python train.py --d_model=128 --n_experts=96 --d_expert=32 --activation="reglu" --router_score="softmax" --normalize_top_k=false --router_z_loss=0.0001 --n_groups=8 --lr_router=0.00147 --norm="rmsnorm" --lr=0.0071 --train_tokens=525400000 --dataset="wikipedia_en"
Below are experts of layer 10 (counted from 0) of a mixture-of-experts language model. Rows are named router (the router's row for the expert), gate (a neuron's input weights, with its number), up (a neuron's input weights, with its number), down (a neuron's output weights, with its number) and show model dimensions 0-63. Each number is 500 + 40 x the weight over its row's rms, rounded and kept within 0 to 999. Numbers have three digits each.
After each expert's rows: "mostly gets" lists some tokens that are sent to it at least half of the time; "comes after" lists some tokens at least twice as common just before its tokens as in all text. This comes from a sample of Wikipedia text that the model never trained on. Tokens count by the router's weight.

# expert 57
router:525447545471465489473497506487455539552528540500566587464521444432456483530512507481477467566568446479497512486479525442518448524472470494514457507447492447512450447533566548473495525517468457
gate0:534520497489494427535526519463529520481494553512589582520528499465457461485487558497479547569459555497580494560500461467421497480514454493566497504472514478550466551466475559486469514461498550
up0:525532482564526391430430466490532545552560506535518513558522543508492566495572449543504483415506433453532505569466546458574509487495501476480453501562474505568528464527517544422487482548541499
down0:425537462403459540518491500500484470418506501507499482492537477523514463497498513542542562495561604553560559540474535429518438500511547490465461484536554517521535511528524437564511540482530447
gate1:492488511540494522507533508520506529518476382466524519487463477375550491504528475515482442571439537465534479520495515457458530546534496529488460550436505560493449518491531429481472602525518532
up1:544410538553460504525467544536488497516592521474531494516498519524486499569491457509468510557524480480522473475531488471532554553490497498408520502567519438537574500505535437495501516465487482
down1:514473483483560544516496425410510507457495420460457530532502426499464448445510414495503476488534542496510547514534439462426462468507540549499516455490474532520545515511498533560494519455512473
gate2:515521474542531462491472485494497469589522517514437516503532462517490452479519533497513510486534408536491491447482593444477466418535467489490476466466491514507453573530443513484570454506443571
up2:506534499479529426486529473515497467432540473531537495545593526484520496399525473526511505500426444518579504528488522475503510577526428501583516512504479504524473464490552568470471490490433478
down2:482479533482603429477449490409603416477508566517470500474493529460509480491481409526417564535543495460498525505538496509468468475493528434532511542436508480505480517463513532411488540514478422
mostly gets: " a", "The", " Its", " Best", "As", "During"
comes after: ".", " as", " of", ".\n\n", " is", " with"

# expert 15
router:569502532465476478517534532457482566486507519466511549479532450582539506507568566449512492542524426496515570527408504553516446557456471474430454484408445525535448434523474556472480519503456462
gate0:479554517522500517514509472509485489446516521483538533467472521515449539476596507503486442459517537506486514459570495542451471460503518552545473435495504530425456561596517477499492571537504543
up0:459513526517541505473399507558554468484512439466472494455473444516467493470553411486527522497461478472516544525522518519543452538496518431563477507474588437505533498548572434477476464515533521
down0:535470482456556462515454462562473464481474508511475495498537511503490521429538546595469408505614529457530470451496473412411548477486457494539494599517504558478545574520523439493497454506545527
gate1:483554486482519524530401464509518484454515493465494555516532581535464459495546506459469527479532506556489565482537416474426535491496523483386468500398501541490484533563556504582468460483490552
up1:528578494517568476551470578511497522502435537445531433491480484498484522536485442504494504524504502460492403504595483489543492520417459519488421502437468485596457541528555472485526557496427499
down1:487432436495474524480527432490480554491435523498516492487485619505508528480531502480529474536506480581522484585504499525494425535482506454473524457513408466456492407522442546513504553520453489
gate2:497499413476479463379530505475483504542486454523481517522544546530505468453507453503604533439472516538502610527542482509488505510537523507432585477556575509491519470491512543565500484535456479
up2:432499513484476493527500474549491514494534519469541495497487503475472522455501410466456507537490530494555469503567511525529462518576537485520504578429450445426516484528468494444499559518450524
down2:510481404528433518436472503548434578503443493480575513509549493464477513455466455537532466409475485490499548466523454468533549464469531501540520472519478534521534563583550461527487447460503492
mostly gets: " km", " kg", "″W", " ft", " %", " mm"
comes after: ".", "–", "^{", "2", "5", "8"

# expert 68
router:554462544471463481555521527474451554466505564489531564476544442488505522564516564465537471497565477497563541467447482514511508540481491453478473466443482438544462469511516527466529506534460444
gate0:503486509447494443477494510462538565449457456519481511528499515497437446518498541473524585452493471510530497515429420491480455468520546476459504567570490460473476486499560442503500557497478517
up0:458487612561486430451510517485541479507527548440537472578527497468526508481459471543544471478466527484526501508469502515542592498539449548519433446523514578487507537578483488573487486466516466
down0:527561551521514418504449551515550535475535489470488501475496484501543553525463503505509512496537474470482507452449479458562438468524513513493554490460498486517449481504565573490587500538499428
gate1:526523499447497494573510511500519505482464564511584501436456377495459431525517505481494480524500468558449560532455485443509515493461486480469525498463479543554519499515426495493515486451493515
up1:458516485499565494448542474542494547570427566489539474494471511515514551524381563489535428393506528486550556420491513449510557494481510485518413452449489464470567528543469483536556466502510483
down1:532480477502472555509581496549515537451514496483571496456482448525504554473547512509523474384533543525517457502468511461508567541447473519558505494524431511393455516549523522466502445520520463
gate2:487529548477520458497473503491466511541510544479485512568591524501546541500548538537494473513577519486584488505453537536466498450484515494507496482521576509484472452626539558528538497525471468
up2:522532496514525453477454576509471520519507464481514509515507476497515503474519517446540493485551537597568474519429510538449521512408540568558500519430526527542469524546531584607510455465533543
down2:551533501478474456405465498567501447489467467542538506556503542507504507459464465494566472506458507417474428447574473489478496531490520463486619550561505507465505525510504475419440476455499503
mostly gets: " draw", " points", " debut", " fin", " turn", " material"
comes after: " the", " a", " his", "'s", " to", " and"

# expert 53
router:525497505459446456512491497475440551566502485526556553537545409516518551524580540481538433530541460483492518492453485502526479542424453449501478524445480449577464447492499532447537493480469460
gate0:476536488520492449515529514492474453480492511471508463494505496517490567488554476557537402549512498462521509448522444565502495469420487444458542504465507482564561480463506505508465444500535487
up0:517452544487540567480465516533498549490447536452513520471573405427480460415500428509463538494503539507537479497486588426503518478496466487437481535556523560566444485483470431537492497515513451
down0:540535412530492543503511561540512556499534605483455521509488452468478400457442488495430497453441495416538529474570477525475481535555539595483445566492502509472483499462499485478519504548500523
gate1:504522505433509456454533488476507534484458524514581546520512521420520503460480518504523537520528440398507469533457552486550451498450482510553493440512505518503495473475488447485515444502487500
up1:594538536545513529497464524511520493578507513539531495548419496523424527507491442496453490559562385457499476487485439554520586527440527481480495546546534503480435439438532495477483464560534525
down1:456528500457541503533494510490490430441434511515521507461495592522492486465532418520482556492511443528488509544490463511529467527488506420446436501588507501503530510484476460468368481516538519
gate2:504539511498488427446579470401542494511432481472452456541526516461521545592530580466440493524509393547502506536478438486514516483488508486495511530468485516481513451465489493505493488481429512
up2:560458515542497581531460589406526554503543449487516453538493493591575520500502478488493561466524495528492541504571523556410489462558524494536533561504456551507474521512471490475458591477423486
down2:519541511527462536509409466493446515553536457550512537495572582498448497480560430545448560441504478489539482583482501509484572461454548459434424499554563480471586553529507468504469568533482516
mostly gets: " moved", " located", " north", " went", " go", " taken"
comes after: " was", " to", " a", " and", " at", " the"

# expert 85
router:497515472545458496517512485498468523480504540454544529482563495479554509488550546459494475513528487474488570466412495456503516524481523445480419482488436496571421464562495520485469559567502476
gate0:452535488532495463521509518505550429506486529504422507521543499453554491588496549522468471535485490483504517457499481537445513491516487482470445526580454585520511478524506497468534423546543525
up0:524471580461524488505542536510515495480478464460476477535462525502489498540524548459473520457447499489437499594498475483526525563542565542521496571506502499528491525484481483530491439532489539
down0:454540472488493472505471485550501483579491508567532416553427540501530505486499470479495548567478484492488490404495492417433524510457489506509572507491482567489408526550521565451470540575522468
gate1:487515457499519437453509439536539466548526547587487508457499524533410571522512501540438478545534548460566601487519549493528498519477522476499439526535452508459451490585456507451532477567553522
up1:499525450550477503523520512540536489516541536457518466455429523470533473459479477511458508505507445474468572493523519415538525463548524523417504499458487548478596427478483474457530531521433525
down1:458450525455488415500545477544491500512525478497524442487569515476538545530488474539528489559441506506497480523555498519497504531521459559538496558431486557479489478503480481577501515448554507
gate2:534525445455464455495531463535505506446517535603492540509518518479564508547495507505550562502467585484502507501539534540500498476560480506515488549488539600528587505506539501535537552491521550
up2:505460486524491447490533556460449485449455506485500469529468509452470501380427498529506513472519571490553470445580560571516434411494504464425468541464489529552540495583475512536541486518464510
down2:464629449515507505519480485441492464415503522430519578530561537557494553514573529435504465521485496517473476525444528527519502491486469501437465538494503566571469443491468476506526575481483480
mostly gets: " −", "–", " +", " ", "_{", " ."
comes after: " |", ";", "|", " /", ":", "1"

# expert 48
router:500441469528419508527545489475467550477540491509520517490534429483514512507507488468527485491527483478526534468418517514499502527482494486502402506476443488568419448550490519549438515549506495
gate0:479488494483470476474529451486505493624475480578454496531530570436421505478499541514526483498464491496485521492580504472453477490528455510502470447514470484490472566429494482504435509513528499
up0:480499568472516500525518473478496515502511534547550519465519499510515514574492511506443515537466511362514551557498440559493568475483527477539446527582505505501490471528595520512489459512483535
down0:569437488477506509476497466539529448434529514557527467486500507488502415455454476548524426524529496513522515531533525357572418523537489445477500584445513555430492504534563567494429489463481509
gate1:486530493507545433528523515508530427602462479545492462459519559504515485433517486493499504465509459442497545546509489527601510494467527480457599528533490530463510500548511441460373459537438503
up1:482509445495501536523510529460478566474554461554562496488532456515596499466525519504384517458450464477542557503471406518487529409510497469431512516552504500509552497518538505429444440441520489
down1:590601564526470458517512474474508488592502457487546584514449532482538526550496480503520445491537471491475520512589554533568550549457563478535493505539444450546534497464495465491518507518486488
gate2:542512507473501558515501440476509573457456507504452458568486542512531587531513486521522527488521399432520520488466486551505438531458454540515458431528556500508560482464491543541572488508479531
up2:488507538462431533490474485470546529484499509512501521439458449538426460486566504533558544496546455488516547476415551511535435473489474518467528574468521519554518485558468453503514530437538531
down2:515472424533530467512442615519510450510533426490491493466489491515502459550508503437505509495410484611501496516464519512520495446451496524466494503479473564504477559507511494536547498479561596
mostly gets: "201", "199", "202", "198", "200", "195"
comes after: " ", " (", "–", "6", "17", " $"

# expert 56
router:516479512502468513537515530458447514479480478471533535443550437464505480486507520437527478500560488460552561455483496520512500554495473455450459441456496435516444465545491504464486515519464428
gate0:485479546510474514557518534471510410435505495499484548582504469502452569435587514471520483439580507497449529525481430468482466506528471513510553417504493483522511491491573532507475472527515520
up0:458417482477480430472529503562534484468487463565477536471544494492491435572579464500505470493444526508541461474503393488460529512522581497462538497548500510495478503443562408410450451504491439
down0:499502466539450542511489488443452562504507497475497476568489468398480550491537491449528474481497481525508443470497480480451480535469506487476499557460476454537458524521479522551481514443467409
gate1:457468547486514567499523497432490435504535452456500466481501537514544502512510474525537391490540478509437522510391506468488552505442502512574424466465518467490514453527530559501500533537533475
up1:542526506461520439404450532449435477494423481588528561498522520521430519389449500462496556476542491507520497465456492534518523530521501537445527588523525520542495473472577497460512505508496537
down1:516487478533468394567450431542544513573543499459500513467491598489526494446547538484572477488586472499488498536499489421439535458503487522438474405512538499542522509577491474545512461533474534
gate2:493452508507536543477507500532480491404522526490486486571453510507493511543494486498442580488498466572480497488494492529506539495519511496503445493477467521596489523509497474591576507509469437
up2:550496491533515488596467471508464489549474518537513537451383559517484475493467443528410477567548507525437438518505508480388479548524509524468525482512482484494511502570507582482472560532473431
down2:491468457549560523550477511456483556505527444566482522498549496478493552455553531518511554506437456526515536487488515589480422507514441599527515506507473531519481484525471433507585548535496509
mostly gets: " FW", " MF", " Yes", " DF", "21", "   "
comes after: " ", "–", "201", "200", "199", "202"

# expert 62
router:486508479547436501488503463486447547466514478454574533492538474472530506500522540463495454494522517462499572460396504484516471506473526435484404475496432494561433482572476510533469582577487485
gate0:541507487532527494524524622530457542444469482428481564505528486531517530544494531467513490418452487519533457482546477406537511572495441553494527492530506521492572567443516486518476506530476509
up0:506476508505539560522569523496472483542459469533479575499529511575506465419381518468479487526542500473587550482574546488456589442527512540482541515539502439462531539534482539523540500498509478
down0:474512479512547507506506528495492478512530625505500483455554539470506478524565532564504519447449497536513541507479489507396479496517601542519527529471533508489497560512519477461573586461525504
gate1:472542510556535474442473426513495482544500510512472504489506522537439436528510499497431438489523540485472430474520560462601528564493554449559498476409517530460470481436519459434470465475529487
up1:480503436499491444477485427437479541486534611538492472502526513444484465494470595488502563511500516519556554508444517468527589568504518511515468471532494435517485538572507495520531477479519478
down1:541445432474485499608585534473490496481458423481514479484480529454536455509466519497420478501469469510461447478506526488503457501575459434451486473482515460519526499486516483537565454477509485
gate2:514505464496474535489498444430524519499474485523458450547463532590423470418525523528568461509510487466489468505424516511555470573486486510515468486571545460424510503509522450537527537492499528
up2:443528566517465458505520481502495509460488558560528543525511481499470481475491564438514476536465489411562512503497532472483482495560446525537523459481561484512479531556447473466472521591540474
down2:458523511495530596569490524534407478496496491526490529506505467488509514476533518462560452455556522603536465511489497484539435522466538525470387428435463516464494534518504501505463523457431524
mostly gets: "–", " −", " +", "202", " .", "201"
comes after: " |", " ", "|", ";", "1", "0"